Weights of a small mixture-of-experts language model, trained from scratch on English Wikipedia: 8 layers.
Below are experts of layer 3 (counted from 0) of a mixture-of-experts language model. Rows are named router (the router's row for the expert), up (a neuron's input weights, with its number) and show model dimensions 0-223. Each number is 50 + 10 x the weight over its row's rms, rounded and kept within 0 to 99.
After each expert's rows: "mostly gets" lists some tokens that are sent to it at least half of the time; "comes after" lists some tokens at least twice as common just before its tokens as in all text. This comes from a sample of Wikipedia text that the model never trained on. Tokens count by the router's weight.

# expert 37
router:43 46 53 53 50 63 49 50 56 48 45 47 46 37 43 41 43 31 48 43 23 44 62 44 47 39 41 36 61 47 50 44 55 39 56 60 66 54 60 45 72 53 38 68 50 40 62 45 45 58 32 55 55 61 56 58 48 49 51 54 56 49 33 37 46 63 51 49 46 34 42 57 48 52 47 43 44 71 44 56 39 36 51 42 48 57 40 41 50 57 48 81 46 44 59 50 70 30 50 36 45 46 53 56 62 51 45 58 42 54 57 39 39 58 76 54 62 43 54 60 49 39 77 37 39 51 54 65 74 45 57 48 51 52 49 47 49 55 48 50 34 41 56 56 59 44 54 42 49 46 40 46 31 42 60 53 59 41 46 47 55 57 60 33 40 53 44 53 47 53 56 42 45 39 48 57 48 39 43 60 74 56 62 63 70 50 48 69 52 48 53 46 47 75 33 40 42 54 73 52 65 51 74 51 45 64 48 40 62 63 53 38 52 61 51 60 53 62 50 49 21 49 45 62
up0:54 38 66 36 51 45 59 30 56 40 59 47 50 54 59 66 41 58 42 45 55 36 58 40 54 44 40 49 43 37 53 45 46 49 53 42 44 40 53 41 46 69 44 49 64 64 48 39 60 42 53 49 46 63 52 63 49 41 65 52 34 48 57 51 44 46 55 60 46 54 67 48 65 48 56 62 55 49 34 54 59 55 39 51 40 27 39 38 37 67 30 53 29 50 40 52 41 52 68 63 48 77 54 55 51 28 45 62 52 32 52 33 41 48 56 48 45 62 53 32 42 62 67 61 41 56 46 37 54 58 37 38 53 48 37 55 43 50 47 54 52 43 49 47 57 69 41 57 68 46 43 51 58 40 51 42 50 43 48 46 39 42 60 38 57 47 63 40 56 54 34 38 51 58 46 51 75 53 55 41 52 76 81 58 64 46 62 55 52 64 54 36 58 46 55 42 70 35 51 53 59 48 42 55 47 59 42 53 49 59 54 26 52 64 38 36 56 55 42 52 62 34 62 53
up1:63 56 36 52 51 46 31 51 54 47 47 37 41 34 50 30 50 32 29 55 29 69 48 50 58 45 45 49 34 54 53 54 72 42 58 58 53 60 52 55 62 55 50 74 43 52 47 49 52 44 43 67 43 45 46 55 46 39 52 56 59 15 43 44 35 44 42 49 43 45 60 47 62 46 49 69 49 48 56 54 50 46 55 64 68 62 61 41 43 53 25 50 47 53 55 46 50 55 43 60 62 48 35 44 50 39 74 38 49 49 49 57 64 53 59 66 56 51 63 53 50 43 64 50 30 41 44 59 42 51 67 58 42 38 47 56 54 47 54 43 59 51 33 64 59 61 55 64 48 59 43 36 49 65 59 60 59 38 41 48 47 65 30 41 59 60 53 21 41 58 52 55 60 39 63 46 47 34 37 60 56 64 31 79 45 58 52 56 37 30 52 47 51 52 51 43 56 50 55 37 37 66 47 48 48 52 50 53 52 52 48 45 42 50 56 44 51 42 67 54 46 51 58 47
mostly gets: "first ", "-", "new ", "second ", "/ ", "First "
comes after: "the ", "-", "1", "2", "a ", "3"

# expert 9
router:62 49 50 52 59 40 51 55 59 52 59 49 43 39 35 40 42 46 52 40 36 48 49 52 43 44 58 50 61 55 42 64 63 33 66 48 38 51 63 46 82 66 52 53 52 41 56 45 61 35 45 37 62 66 51 56 41 51 49 43 56 46 36 63 50 61 42 64 45 44 59 50 46 58 51 43 48 54 49 43 51 77 47 52 48 57 44 50 44 52 31 57 44 38 40 44 48 48 61 63 57 60 63 48 59 59 38 50 49 66 57 54 37 48 57 53 59 47 59 51 60 24 49 60 45 50 54 62 52 50 52 53 52 54 47 28 44 58 45 55 33 67 37 31 57 52 68 46 41 56 60 34 46 59 21 53 66 41 37 54 53 38 60 56 51 54 40 58 62 35 59 50 39 46 66 63 57 36 65 53 48 64 66 57 49 55 42 61 36 34 57 40 50 60 41 36 28 36 47 49 52 39 67 42 49 71 50 58 48 49 46 47 45 30 55 49 54 58 38 53 45 65 29 68
up3:66 54 65 32 54 49 53 40 40 58 39 56 35 50 49 64 70 82 40 55 49 42 37 58 37 40 32 55 43 51 40 54 56 47 48 56 53 45 47 37 48 43 47 48 73 35 55 54 66 38 57 44 43 26 37 39 59 47 51 40 61 38 52 69 46 38 47 48 57 49 55 50 57 62 40 41 44 56 54 63 53 57 30 56 56 39 70 46 43 56 42 42 62 45 42 55 52 53 55 59 53 65 52 45 41 58 54 50 46 27 65 53 51 58 44 58 70 38 49 59 47 42 55 39 39 50 55 68 47 57 51 45 63 73 55 49 50 37 53 50 41 48 48 56 57 47 53 49 45 60 47 59 66 46 34 45 62 40 39 45 47 32 55 47 50 48 55 41 30 38 40 57 39 54 61 37 63 44 77 54 48 57 47 52 60 69 39 49 28 38 44 65 59 36 35 50 50 41 63 40 67 57 42 70 49 54 34 41 59 50 52 53 54 62 49 43 69 56 48 55 50 43 48 38
up4:63 37 48 59 57 44 66 63 56 53 54 55 40 43 56 62 42 41 44 53 43 61 35 50 58 33 63 56 54 47 51 61 68 64 55 33 44 40 66 41 41 34 51 57 30 62 52 38 50 47 66 31 62 53 52 53 44 62 38 50 77 46 30 46 45 59 52 63 46 47 46 54 38 43 38 45 68 50 47 49 56 43 39 52 55 38 52 47 38 54 56 55 62 42 52 51 53 44 45 55 45 37 55 55 44 61 52 44 34 65 53 67 45 33 60 44 48 63 59 45 30 43 38 51 46 42 48 43 69 39 46 60 47 50 55 40 64 50 59 40 47 52 55 58 61 47 49 56 41 51 63 43 49 64 57 49 54 41 72 59 56 44 51 54 49 52 45 57 60 60 34 30 53 59 44 53 58 48 51 39 61 56 52 62 53 45 60 45 53 18 15 46 45 46 49 61 38 50 47 59 47 40 68 52 37 47 33 53 59 57 83 64 55 51 50 62 35 45 27 46 55 44 42 48
mostly gets: "San ", "Grand ", "Central ", "North ", "Los ", "Red "
comes after: "| ", "the ", "of ", "in ", "- ", "and "

# expert 22
router:58 47 67 53 64 65 53 55 50 53 51 42 52 32 42 46 46 45 50 50 65 52 62 49 43 40 53 55 57 64 33 47 57 31 73 48 61 52 55 44 44 44 39 64 74 51 55 49 61 48 33 55 41 71 59 67 44 44 53 47 54 51 39 49 45 42 54 65 43 48 54 48 53 55 49 28 45 47 49 52 44 65 62 42 51 63 48 58 42 56 41 56 34 33 45 47 69 42 44 59 75 50 45 58 58 66 35 62 62 71 58 51 32 65 47 73 43 51 44 51 59 36 52 44 57 37 46 57 57 28 38 53 46 55 43 46 57 49 51 66 39 59 56 35 39 42 76 57 37 39 51 45 48 55 37 47 62 49 50 41 43 42 56 46 50 44 40 66 38 57 53 37 49 58 62 56 61 49 55 68 57 45 53 51 50 50 54 68 23 45 61 40 45 57 46 44 38 43 40 34 44 48 51 57 75 68 62 55 47 50 51 56 39 55 46 46 65 57 38 45 41 69 42 64
up3:56 53 60 45 45 53 44 47 63 46 53 39 60 34 39 47 66 47 50 66 39 49 55 65 58 49 40 46 56 68 51 39 52 48 63 40 65 50 61 43 63 37 50 31 59 55 55 58 59 38 64 43 56 53 39 60 51 45 42 58 62 41 26 45 33 32 54 46 61 54 45 45 63 49 51 56 40 49 52 60 43 52 58 56 60 50 59 53 37 39 59 58 52 52 39 35 49 40 54 60 48 45 48 56 64 47 44 33 66 61 57 44 44 69 44 55 55 48 46 45 64 60 54 29 48 40 60 59 62 47 46 46 38 50 49 57 60 41 48 57 58 48 43 38 36 29 39 34 82 36 58 39 59 50 48 42 51 59 69 54 45 61 50 47 55 65 45 49 44 42 47 47 40 46 36 41 33 49 53 46 50 29 49 29 48 51 76 61 60 26 57 43 69 63 67 42 55 40 47 50 52 54 52 42 50 62 43 62 34 42 57 54 36 59 67 74 65 54 45 43 43 35 44 43
up4:55 45 54 47 25 46 57 50 53 49 41 31 57 55 43 51 38 63 42 32 50 59 51 55 71 46 45 47 39 46 56 64 38 53 55 48 54 60 39 57 48 51 52 28 36 57 52 37 48 43 22 56 52 41 49 57 39 28 54 41 64 36 44 41 47 54 49 57 40 45 63 43 45 53 49 55 53 41 55 43 57 46 45 43 69 42 50 56 77 42 42 53 59 54 55 66 38 57 54 32 69 48 43 59 46 46 40 68 67 37 53 58 61 49 56 43 46 45 39 50 55 41 57 37 64 51 25 55 47 48 55 54 60 48 44 58 51 66 69 63 70 40 58 36 67 55 57 45 58 34 38 54 64 34 46 29 47 55 63 42 56 56 56 45 41 50 32 56 50 67 52 48 63 68 28 39 60 42 63 53 53 51 40 44 50 35 58 51 44 35 56 45 53 59 57 42 64 70 45 45 48 76 49 47 52 50 54 57 47 68 65 53 46 65 43 40 44 49 40 49 45 56 50 52
mostly gets: "political ", "military ", "social ", "professional ", "national ", "public "
comes after: "the ", "a ", "The ", "an ", "- ", "A "

# expert 47
router:47 58 61 66 45 63 57 53 49 59 47 52 32 47 48 69 40 52 47 41 42 49 85 54 59 39 43 58 40 62 54 44 51 51 57 68 46 55 55 50 66 55 39 47 60 53 48 44 59 53 42 41 47 59 54 49 44 54 57 91 58 42 52 70 54 53 41 59 39 47 52 50 49 56 51 44 47 46 47 57 49 54 47 63 49 64 41 41 41 38 58 52 41 53 53 59 50 36 68 53 47 52 55 60 60 57 37 51 71 57 49 47 28 52 55 56 50 49 53 50 52 22 76 37 34 45 49 56 46 48 57 48 62 48 55 45 55 42 56 54 39 44 48 28 45 39 39 59 35 43 50 24 40 35 36 60 56 49 44 47 43 48 53 55 52 31 55 67 39 51 43 37 37 48 63 53 53 39 37 60 58 66 63 54 47 49 42 44 25 37 46 43 35 59 28 50 52 54 59 41 67 49 73 31 58 53 52 60 55 49 52 44 44 35 47 57 54 59 41 62 43 45 47 58
up5:44 38 54 47 59 57 74 48 72 67 44 44 51 44 60 59 43 51 55 46 57 42 49 45 69 49 47 29 43 54 70 40 29 53 40 72 57 44 62 53 45 38 59 54 47 54 49 52 58 43 48 52 44 32 44 42 65 33 34 47 61 42 26 36 41 46 60 58 51 43 64 50 44 55 51 43 42 52 47 37 47 56 51 55 46 57 47 52 48 57 68 73 58 62 50 28 50 54 74 47 56 41 48 39 34 60 60 58 62 65 46 57 54 65 49 52 45 58 52 44 43 48 47 44 55 51 36 59 24 58 43 34 48 53 45 54 29 56 35 56 34 55 56 38 29 57 62 56 51 42 60 58 64 54 57 46 48 56 63 57 63 55 42 67 61 48 43 58 51 44 53 44 47 56 60 40 51 50 57 45 57 34 37 42 47 58 36 51 36 46 41 49 45 64 51 57 41 39 49 49 37 54 47 60 50 55 45 61 51 59 41 66 44 33 44 73 47 36 53 46 33 34 73 58
up6:73 45 51 56 47 46 70 46 37 42 57 66 32 54 60 69 40 44 50 56 41 57 60 46 46 33 52 37 56 59 61 35 42 21 51 64 60 49 59 38 48 82 35 47 54 50 46 42 47 62 42 38 44 49 44 49 44 63 40 61 33 51 33 61 45 36 45 48 46 41 41 64 46 68 54 56 43 40 59 36 37 76 40 57 58 51 60 41 64 50 40 45 40 53 33 44 48 58 55 56 39 48 57 51 32 42 45 55 43 57 61 52 50 56 49 36 53 52 53 37 44 59 52 49 40 65 43 51 32 65 58 46 50 40 41 64 65 46 50 26 36 60 56 64 47 51 53 49 68 44 37 53 40 35 48 61 52 63 42 40 40 45 37 54 61 45 67 60 58 59 32 37 48 64 44 40 31 64 59 49 62 54 47 56 51 65 60 45 48 59 53 51 47 55 48 51 63 32 58 45 46 44 42 64 51 41 40 52 48 63 50 51 48 50 60 55 55 63 54 66 46 67 58 43
mostly gets: "such ", "many ", "became ", "several ", "than ", "still "
comes after: "as ", "was ", "is ", "to ", "are ", "and "

# expert 29
router:41 52 48 53 64 68 52 54 53 40 41 47 45 38 54 55 47 54 60 43 32 43 51 34 44 41 43 50 55 46 36 36 22 42 50 55 42 50 55 30 62 37 37 47 51 41 51 53 47 56 49 52 44 57 54 78 45 56 38 54 55 17 46 60 33 57 30 63 49 56 50 62 31 60 61 45 50 49 32 49 48 45 51 44 48 49 46 34 46 50 36 55 46 43 72 46 54 48 45 51 69 54 64 65 57 43 51 53 54 81 50 53 52 59 50 54 44 41 54 51 65 63 49 46 36 52 47 49 37 38 49 60 49 64 42 32 55 45 44 49 53 55 51 46 52 64 49 36 45 64 39 34 60 56 36 57 64 52 47 66 40 52 58 28 49 45 52 60 57 51 60 30 40 54 56 58 56 50 60 64 60 56 52 64 47 54 35 59 39 39 56 34 46 51 45 48 47 52 42 32 49 49 74 34 47 57 45 61 53 79 60 40 37 32 56 54 50 59 39 49 37 42 57 49
up2:60 60 51 56 62 52 33 82 51 60 61 45 51 58 39 54 37 55 70 41 54 37 47 37 55 53 67 40 45 65 64 66 34 59 47 64 55 63 33 36 38 54 38 50 55 56 59 49 41 35 37 47 53 38 56 66 44 45 56 37 49 37 52 57 61 49 59 58 46 37 64 44 49 54 52 40 35 63 33 59 37 53 46 63 47 53 45 68 47 41 54 34 46 59 52 47 71 51 47 56 35 50 48 40 45 51 48 57 48 53 63 60 42 63 37 52 41 44 43 37 54 42 60 48 42 58 31 53 53 47 53 56 46 63 33 52 51 47 44 61 63 57 45 42 51 38 57 65 58 41 48 56 73 64 42 24 51 45 50 39 43 31 32 44 48 51 74 39 73 30 35 55 47 52 42 39 53 39 39 45 66 33 59 42 57 38 54 48 60 54 58 47 44 41 53 50 46 43 55 47 61 52 45 47 61 50 68 50 58 59 51 57 29 57 46 37 55 67 64 52 46 53 51 51
up3:32 69 57 41 57 28 38 49 60 36 51 48 47 48 62 53 39 43 53 49 45 53 68 39 46 35 64 48 47 65 67 51 34 57 63 51 28 46 40 56 60 65 39 50 53 55 52 54 58 48 68 32 45 50 53 46 46 45 52 56 44 40 50 23 42 53 57 51 44 63 70 49 54 47 54 63 56 69 38 33 47 43 44 48 53 61 42 66 33 45 38 39 43 43 55 40 64 55 48 51 41 47 53 49 50 49 42 48 56 46 68 44 67 41 56 47 48 69 60 30 72 52 50 48 53 53 48 52 40 61 35 58 50 45 44 55 46 76 35 54 36 62 40 41 41 40 55 52 60 62 57 45 40 71 59 52 58 55 51 38 45 56 44 56 56 54 64 61 59 60 42 52 39 77 48 41 39 39 36 62 46 30 61 56 53 54 50 50 71 40 48 45 72 44 39 56 49 50 69 34 44 48 43 53 40 58 31 40 58 49 50 59 49 46 59 47 43 51 40 46 50 50 67 33
mostly gets: "8", "7", "12", "6", "4", "3"
comes after: "| ", "201", "200", ",", "; ", "."

# expert 35
router:58 51 63 61 49 51 56 55 42 45 42 48 40 54 72 56 46 44 56 47 59 49 51 50 36 43 45 55 58 44 44 42 33 43 62 51 48 52 46 59 54 62 51 62 66 45 22 40 53 46 51 54 49 56 58 49 44 58 46 50 65 56 62 40 22 77 58 62 37 42 39 50 46 53 55 31 32 47 47 42 39 59 67 36 56 76 36 57 47 50 46 53 54 35 47 61 33 38 39 59 46 58 68 50 54 56 47 60 59 55 60 49 46 53 51 47 47 47 69 47 55 46 56 61 31 35 41 44 52 34 50 59 65 45 46 49 58 63 46 48 43 47 58 41 51 54 58 50 55 57 67 61 53 50 57 53 59 49 51 52 52 44 69 28 47 40 41 63 28 55 51 49 43 57 54 55 67 42 70 56 61 56 61 74 49 44 48 56 50 36 36 36 32 59 57 45 48 52 32 37 73 43 64 39 54 70 43 49 48 50 49 46 44 46 58 42 58 29 47 31 65 58 49 66
up9:43 46 35 60 52 44 40 44 63 54 62 54 59 43 56 61 39 54 67 49 52 33 38 60 56 46 58 58 42 41 64 52 51 38 70 52 61 61 46 45 57 41 54 35 67 62 43 57 52 46 51 66 48 32 35 59 63 46 56 52 51 54 32 58 24 51 65 47 44 28 50 48 57 34 60 49 49 54 36 64 60 63 37 48 51 65 51 52 41 54 42 64 65 55 61 43 51 43 49 67 63 55 48 29 49 40 40 49 49 42 46 33 48 39 56 54 66 61 61 60 43 46 46 66 46 41 51 63 33 50 36 42 48 37 58 66 54 54 40 43 62 42 42 51 41 55 51 66 50 56 78 47 57 60 48 43 44 58 55 48 62 49 53 36 49 56 30 63 53 47 65 47 43 60 50 44 51 48 59 69 68 49 53 55 42 48 46 55 45 54 56 43 40 59 42 45 47 40 29 27 63 34 42 49 36 60 61 66 28 41 48 37 49 54 35 45 54 56 42 58 29 41 53 44
up10:56 46 57 51 39 40 51 47 54 51 49 29 41 42 62 57 55 50 49 62 50 71 34 53 52 57 57 46 54 66 53 56 40 46 54 60 54 62 58 57 54 50 43 82 58 36 26 48 74 47 33 40 35 62 50 50 46 41 46 64 53 60 45 49 39 63 53 41 58 36 22 64 46 34 67 51 46 50 40 59 57 51 50 46 56 45 57 52 58 31 70 66 49 51 57 48 48 49 46 38 68 54 62 42 42 31 54 58 65 46 35 58 38 58 59 31 48 56 48 36 43 61 51 50 43 53 32 52 58 57 52 54 37 29 47 43 44 42 39 52 31 36 49 34 46 57 57 52 59 56 44 57 43 48 50 51 58 38 37 41 52 39 68 55 53 54 48 46 49 48 60 54 59 46 61 38 62 46 43 46 52 43 41 50 46 43 66 62 63 38 42 42 41 46 60 41 47 41 53 49 38 56 23 50 83 55 62 53 62 63 39 47 51 69 46 63 42 56 58 65 45 47 55 49
mostly gets: "Win ", "Votes ", " ", "Score ", "Apps ", "JPL "
comes after: "| ", "–", ".", "; ", "″", "/ "

# expert 23
router:67 48 53 47 51 54 62 66 48 47 55 43 38 48 56 46 37 48 49 37 42 53 60 45 46 48 60 58 39 58 46 50 42 36 55 48 74 58 59 41 61 47 51 62 44 52 50 38 51 60 51 47 58 62 56 55 51 34 54 41 59 31 59 42 43 44 39 55 43 47 55 53 36 55 59 50 42 51 37 54 27 68 57 41 50 71 36 43 48 42 48 50 46 47 48 56 77 41 45 53 63 48 55 58 57 64 32 41 60 57 43 54 31 57 49 46 42 41 56 46 48 49 51 65 32 50 33 48 41 44 48 63 59 65 36 39 78 61 56 49 47 64 58 34 39 69 56 50 43 50 56 55 49 24 47 53 63 49 49 52 40 49 54 41 42 50 39 50 36 42 70 42 39 71 61 50 55 34 60 61 41 56 62 51 59 58 43 54 21 46 54 51 49 50 32 44 45 65 45 44 41 47 60 24 56 59 52 73 57 54 62 49 28 45 63 52 62 51 52 27 49 52 39 56
up16:45 62 60 55 43 56 40 57 63 66 36 41 63 63 55 53 43 34 41 52 48 42 44 52 57 45 30 50 53 46 36 45 34 46 52 68 21 68 44 35 57 44 52 50 34 56 39 54 29 67 56 43 30 43 50 48 58 48 57 36 60 48 65 46 34 42 54 53 46 55 56 36 44 41 52 42 61 65 65 39 53 51 40 63 47 49 57 45 67 54 47 19 60 63 24 39 45 49 42 59 53 63 43 58 61 40 58 63 50 70 60 47 63 47 55 61 34 50 46 57 63 49 55 60 62 42 38 50 58 50 39 69 38 45 53 48 50 51 54 58 47 42 39 50 54 50 55 50 63 43 42 48 48 37 40 50 30 45 64 62 54 36 44 61 48 49 53 54 54 62 60 49 52 45 56 39 49 54 61 51 45 67 51 53 42 50 46 51 69 56 35 39 40 41 45 46 56 41 59 50 53 54 42 81 50 64 49 57 58 49 48 15 46 50 52 53 51 55 59 59 40 38 57 61
up17:60 61 34 26 43 62 57 48 24 60 30 51 41 61 54 64 37 64 29 46 54 60 54 57 59 52 51 56 41 50 53 39 51 53 48 57 46 51 47 53 39 65 51 64 68 40 41 36 49 47 42 54 60 51 62 56 33 48 52 51 51 51 47 53 58 53 57 35 55 50 57 47 70 49 46 84 57 56 52 49 42 35 57 37 42 56 46 41 55 41 47 41 51 43 66 61 58 38 49 50 45 66 65 52 54 52 34 47 47 42 66 65 39 53 33 61 55 39 58 47 57 67 40 30 54 67 53 57 63 40 49 45 43 65 44 51 34 36 33 57 55 58 52 41 42 53 62 39 47 52 43 32 43 48 57 31 58 56 55 45 53 48 47 64 47 62 36 57 64 51 47 53 53 51 59 62 55 51 72 29 58 54 56 45 52 60 46 53 47 51 48 51 54 55 45 45 48 52 47 44 33 56 45 45 48 44 40 85 48 40 64 52 26 58 66 41 48 56 51 33 27 39 39 52
mostly gets: "\n", "UTC", "www"
comes after: "|", ")", "\n", ".", ";", "|---|---|---|"

# expert 26
router:37 47 53 52 48 67 52 51 45 37 58 38 59 55 60 59 24 54 54 25 41 56 68 52 38 47 54 47 48 50 48 54 42 47 56 57 42 64 51 36 64 41 45 71 63 51 49 23 52 51 51 60 60 64 52 64 52 52 43 55 50 51 48 39 51 63 26 63 42 32 41 60 47 56 52 48 41 50 27 50 33 68 39 35 64 50 28 42 41 50 44 65 38 46 51 69 50 47 31 46 63 52 50 67 54 52 54 49 50 57 42 64 44 52 41 67 52 41 61 54 53 51 50 65 42 48 39 55 61 37 56 58 47 49 51 36 61 51 41 62 43 60 58 64 46 52 58 50 48 54 53 49 50 41 49 63 61 38 38 52 53 39 41 36 51 46 43 69 41 48 67 35 54 67 70 52 56 47 53 53 66 70 72 45 45 60 44 60 36 54 44 47 46 56 43 44 73 40 48 47 43 55 65 56 45 60 40 66 57 53 66 49 49 35 61 41 60 47 42 54 35 62 42 64
up12:68 43 48 40 40 42 53 53 46 46 35 54 56 41 60 41 51 37 47 46 56 55 61 31 54 33 50 65 57 48 55 51 53 53 45 53 45 45 51 62 34 61 56 28 72 53 35 54 40 31 48 55 45 46 31 40 57 53 58 54 45 53 50 61 49 52 51 51 49 44 49 49 46 58 49 46 44 57 44 64 49 36 55 54 37 48 43 68 66 49 53 58 33 40 35 60 35 52 51 37 74 60 29 59 46 42 56 52 32 46 49 47 43 53 61 53 49 46 55 50 65 48 73 40 40 58 52 58 36 48 46 52 42 67 45 47 45 63 52 56 45 56 59 45 49 71 56 36 42 64 44 69 55 38 40 48 60 39 43 55 63 46 56 31 40 41 69 60 54 37 40 44 52 61 53 65 56 35 55 57 61 35 52 48 47 58 44 62 60 38 62 62 55 41 65 50 58 73 54 59 53 55 65 61 32 35 45 40 29 43 58 52 54 55 38 75 55 22 32 49 54 48 54 59
up13:49 53 35 56 59 46 58 52 70 44 35 49 55 46 48 60 59 61 42 44 66 31 48 38 72 39 40 56 53 44 42 43 57 68 46 49 54 57 35 54 62 31 56 42 39 52 53 39 63 64 47 44 71 51 55 50 47 38 40 53 54 63 51 43 25 57 60 52 58 41 51 31 48 28 65 54 34 52 40 61 68 38 49 54 49 59 49 51 58 50 21 69 55 62 37 55 50 50 50 71 41 44 54 42 36 42 54 43 42 53 50 46 45 53 63 46 63 51 48 73 61 37 41 57 55 61 38 72 67 58 62 36 46 51 45 58 62 62 61 46 63 61 49 36 63 51 31 60 55 68 45 44 42 50 49 49 45 45 45 36 51 52 60 43 59 41 54 50 60 43 49 49 47 56 57 45 52 41 44 37 51 54 48 34 47 54 31 48 47 61 44 47 55 38 41 56 66 42 61 47 55 47 55 49 62 66 34 51 57 54 48 61 56 33 58 35 44 17 40 45 47 43 56 51
mostly gets: "\n  ", "\n    ", "1 ", "3 ", "2 ", "4 "
comes after: "| ", "–", ")", "201", "200", "202"

# expert 24
router:57 54 52 58 58 48 60 65 44 25 50 48 44 40 46 50 30 53 55 39 48 41 51 52 55 29 58 48 74 65 32 61 47 39 52 53 70 57 48 48 60 53 34 58 44 49 53 45 46 62 66 40 50 62 62 77 47 47 42 54 60 41 58 45 47 61 45 58 44 46 48 51 46 56 49 50 43 55 40 57 56 42 54 48 56 71 14 52 44 47 42 68 53 46 41 64 56 47 57 44 70 51 48 51 51 41 33 69 55 53 53 65 49 48 48 67 53 39 62 55 52 59 66 58 66 42 49 49 51 39 62 59 66 35 44 31 48 54 51 71 52 58 20 36 57 49 57 50 49 50 52 67 41 54 50 54 43 50 47 56 53 48 47 31 43 48 55 62 48 41 65 42 54 55 80 49 54 48 57 62 48 56 58 54 46 72 43 41 47 41 53 50 48 47 37 45 49 56 54 48 57 28 79 47 56 65 35 62 53 49 58 46 46 52 52 51 49 46 41 67 58 62 57 56
up21:74 39 57 45 66 56 55 74 53 45 46 47 45 60 33 56 49 66 51 42 64 39 44 67 54 53 47 55 51 59 60 33 46 64 57 53 69 58 54 58 39 36 50 54 32 40 44 49 46 38 62 56 36 54 37 65 40 64 46 39 61 41 44 51 53 38 34 55 58 57 70 43 31 50 43 55 30 46 55 44 56 46 53 65 64 40 64 21 56 38 69 50 40 37 46 61 58 54 50 43 59 63 41 46 50 53 49 29 37 51 35 43 50 46 37 47 64 54 32 65 55 55 41 60 34 31 37 49 54 50 55 57 63 38 57 46 41 39 42 44 47 41 43 64 71 46 53 55 35 40 52 49 49 46 44 40 45 63 39 50 52 51 53 59 50 40 38 57 49 51 53 43 56 56 40 59 36 49 66 40 58 58 75 64 54 48 50 40 46 45 42 62 46 56 76 41 46 39 52 53 59 53 41 48 48 58 48 64 46 46 53 60 45 33 54 60 50 49 57 51 56 53 34 73
up22:65 48 50 30 62 55 55 67 68 39 43 55 70 58 61 57 51 59 70 38 45 65 39 46 56 43 56 54 34 51 53 57 31 51 60 56 64 60 54 65 57 52 49 59 54 64 44 44 40 59 52 55 39 55 49 43 52 66 55 40 36 42 45 57 42 50 29 43 39 31 48 33 41 37 35 27 35 56 29 58 56 60 53 55 42 65 32 56 39 45 60 39 51 62 30 52 63 62 40 56 50 37 16 54 36 47 61 48 43 35 41 61 71 68 53 44 50 63 61 43 48 37 58 39 45 45 64 57 54 40 39 61 56 51 43 47 45 74 63 47 43 52 51 40 43 38 60 39 59 56 49 44 53 52 41 54 49 51 59 52 53 42 71 50 43 62 40 63 43 42 58 44 51 59 44 42 36 56 43 60 54 55 47 45 53 65 53 52 55 49 48 44 62 40 51 55 46 48 47 50 59 55 46 39 54 50 30 58 49 52 67 57 37 58 50 61 46 29 60 47 57 42 58 39
mostly gets: "On ", "000 ", "00 ", "30 ", "50 ", "million "
comes after: ".", "| ", ",", ":", "–", "on "

# expert 30
router:59 53 52 52 60 61 65 59 54 48 49 44 48 31 52 52 57 58 58 47 51 54 52 53 50 48 70 57 48 66 53 34 49 25 59 57 61 51 47 37 60 58 40 66 60 36 59 46 56 45 62 52 71 60 61 53 51 43 43 59 53 42 40 37 44 34 43 57 53 50 53 62 44 64 48 40 45 50 41 45 47 67 45 57 61 53 43 51 45 49 58 61 52 41 58 60 51 45 65 62 57 54 56 42 63 72 42 73 60 65 55 42 38 42 48 44 48 48 50 52 64 40 58 46 14 44 48 45 64 30 36 57 51 56 53 56 47 65 60 61 55 59 56 58 48 59 60 38 41 28 40 48 41 50 58 54 54 44 34 38 44 42 54 54 50 47 21 50 60 72 53 51 53 47 76 50 50 37 72 60 47 68 57 47 46 55 32 55 39 50 56 45 41 54 43 36 58 46 35 39 49 42 51 40 69 49 45 67 52 63 43 31 39 44 46 45 57 37 50 46 45 59 29 63
up2:52 40 52 49 25 71 51 48 63 30 54 53 68 57 49 66 62 62 58 50 51 48 70 51 53 42 51 40 57 46 44 54 58 63 33 43 57 64 46 65 43 52 42 53 43 54 40 44 52 52 49 46 43 45 44 51 48 41 36 35 55 52 63 39 61 52 41 55 38 61 45 49 68 68 51 54 50 34 42 37 47 35 46 49 48 38 61 38 46 52 65 62 42 53 54 46 69 37 52 42 48 63 37 47 45 63 50 53 74 40 33 41 51 55 59 48 54 57 51 43 43 41 45 37 43 47 56 59 53 53 39 34 59 51 58 47 65 55 57 66 44 39 51 59 41 75 57 51 53 57 40 31 61 36 43 63 48 45 57 51 62 39 37 56 57 33 39 38 76 55 40 39 65 57 53 44 54 44 42 59 61 35 38 31 52 45 35 35 50 62 67 44 35 48 75 47 52 47 52 37 54 61 60 45 55 40 34 57 49 45 67 52 35 51 63 43 65 54 39 43 59 61 41 61
up3:53 68 45 52 43 42 41 48 40 56 56 62 57 31 62 31 54 43 46 46 28 49 47 57 49 49 61 39 59 63 48 56 63 58 45 58 56 57 62 35 57 56 27 57 38 41 50 34 48 48 54 36 41 38 64 61 55 66 51 63 39 55 59 48 68 58 63 55 57 49 52 63 33 64 60 59 49 42 45 34 58 58 73 60 52 64 67 61 43 47 55 28 36 50 44 63 47 50 41 65 34 45 44 56 59 41 30 50 68 59 58 52 50 51 28 36 36 52 46 51 63 51 52 65 52 35 49 65 46 43 51 56 32 47 50 39 56 62 59 65 56 69 39 53 54 48 53 39 63 43 57 49 46 55 52 48 57 50 44 43 48 41 57 48 29 45 41 44 51 52 58 56 61 38 43 46 43 50 50 49 46 64 30 49 30 52 72 56 56 59 42 35 53 50 44 45 37 56 42 59 55 35 58 52 56 37 33 43 32 54 62 35 49 47 41 66 45 54 55 45 28 53 68 51
mostly gets: "pun", "Ex", "Liber", "Regul", "inv", "Inc"
comes after: "the ", "a ", "The ", "s ", "ia ", "\""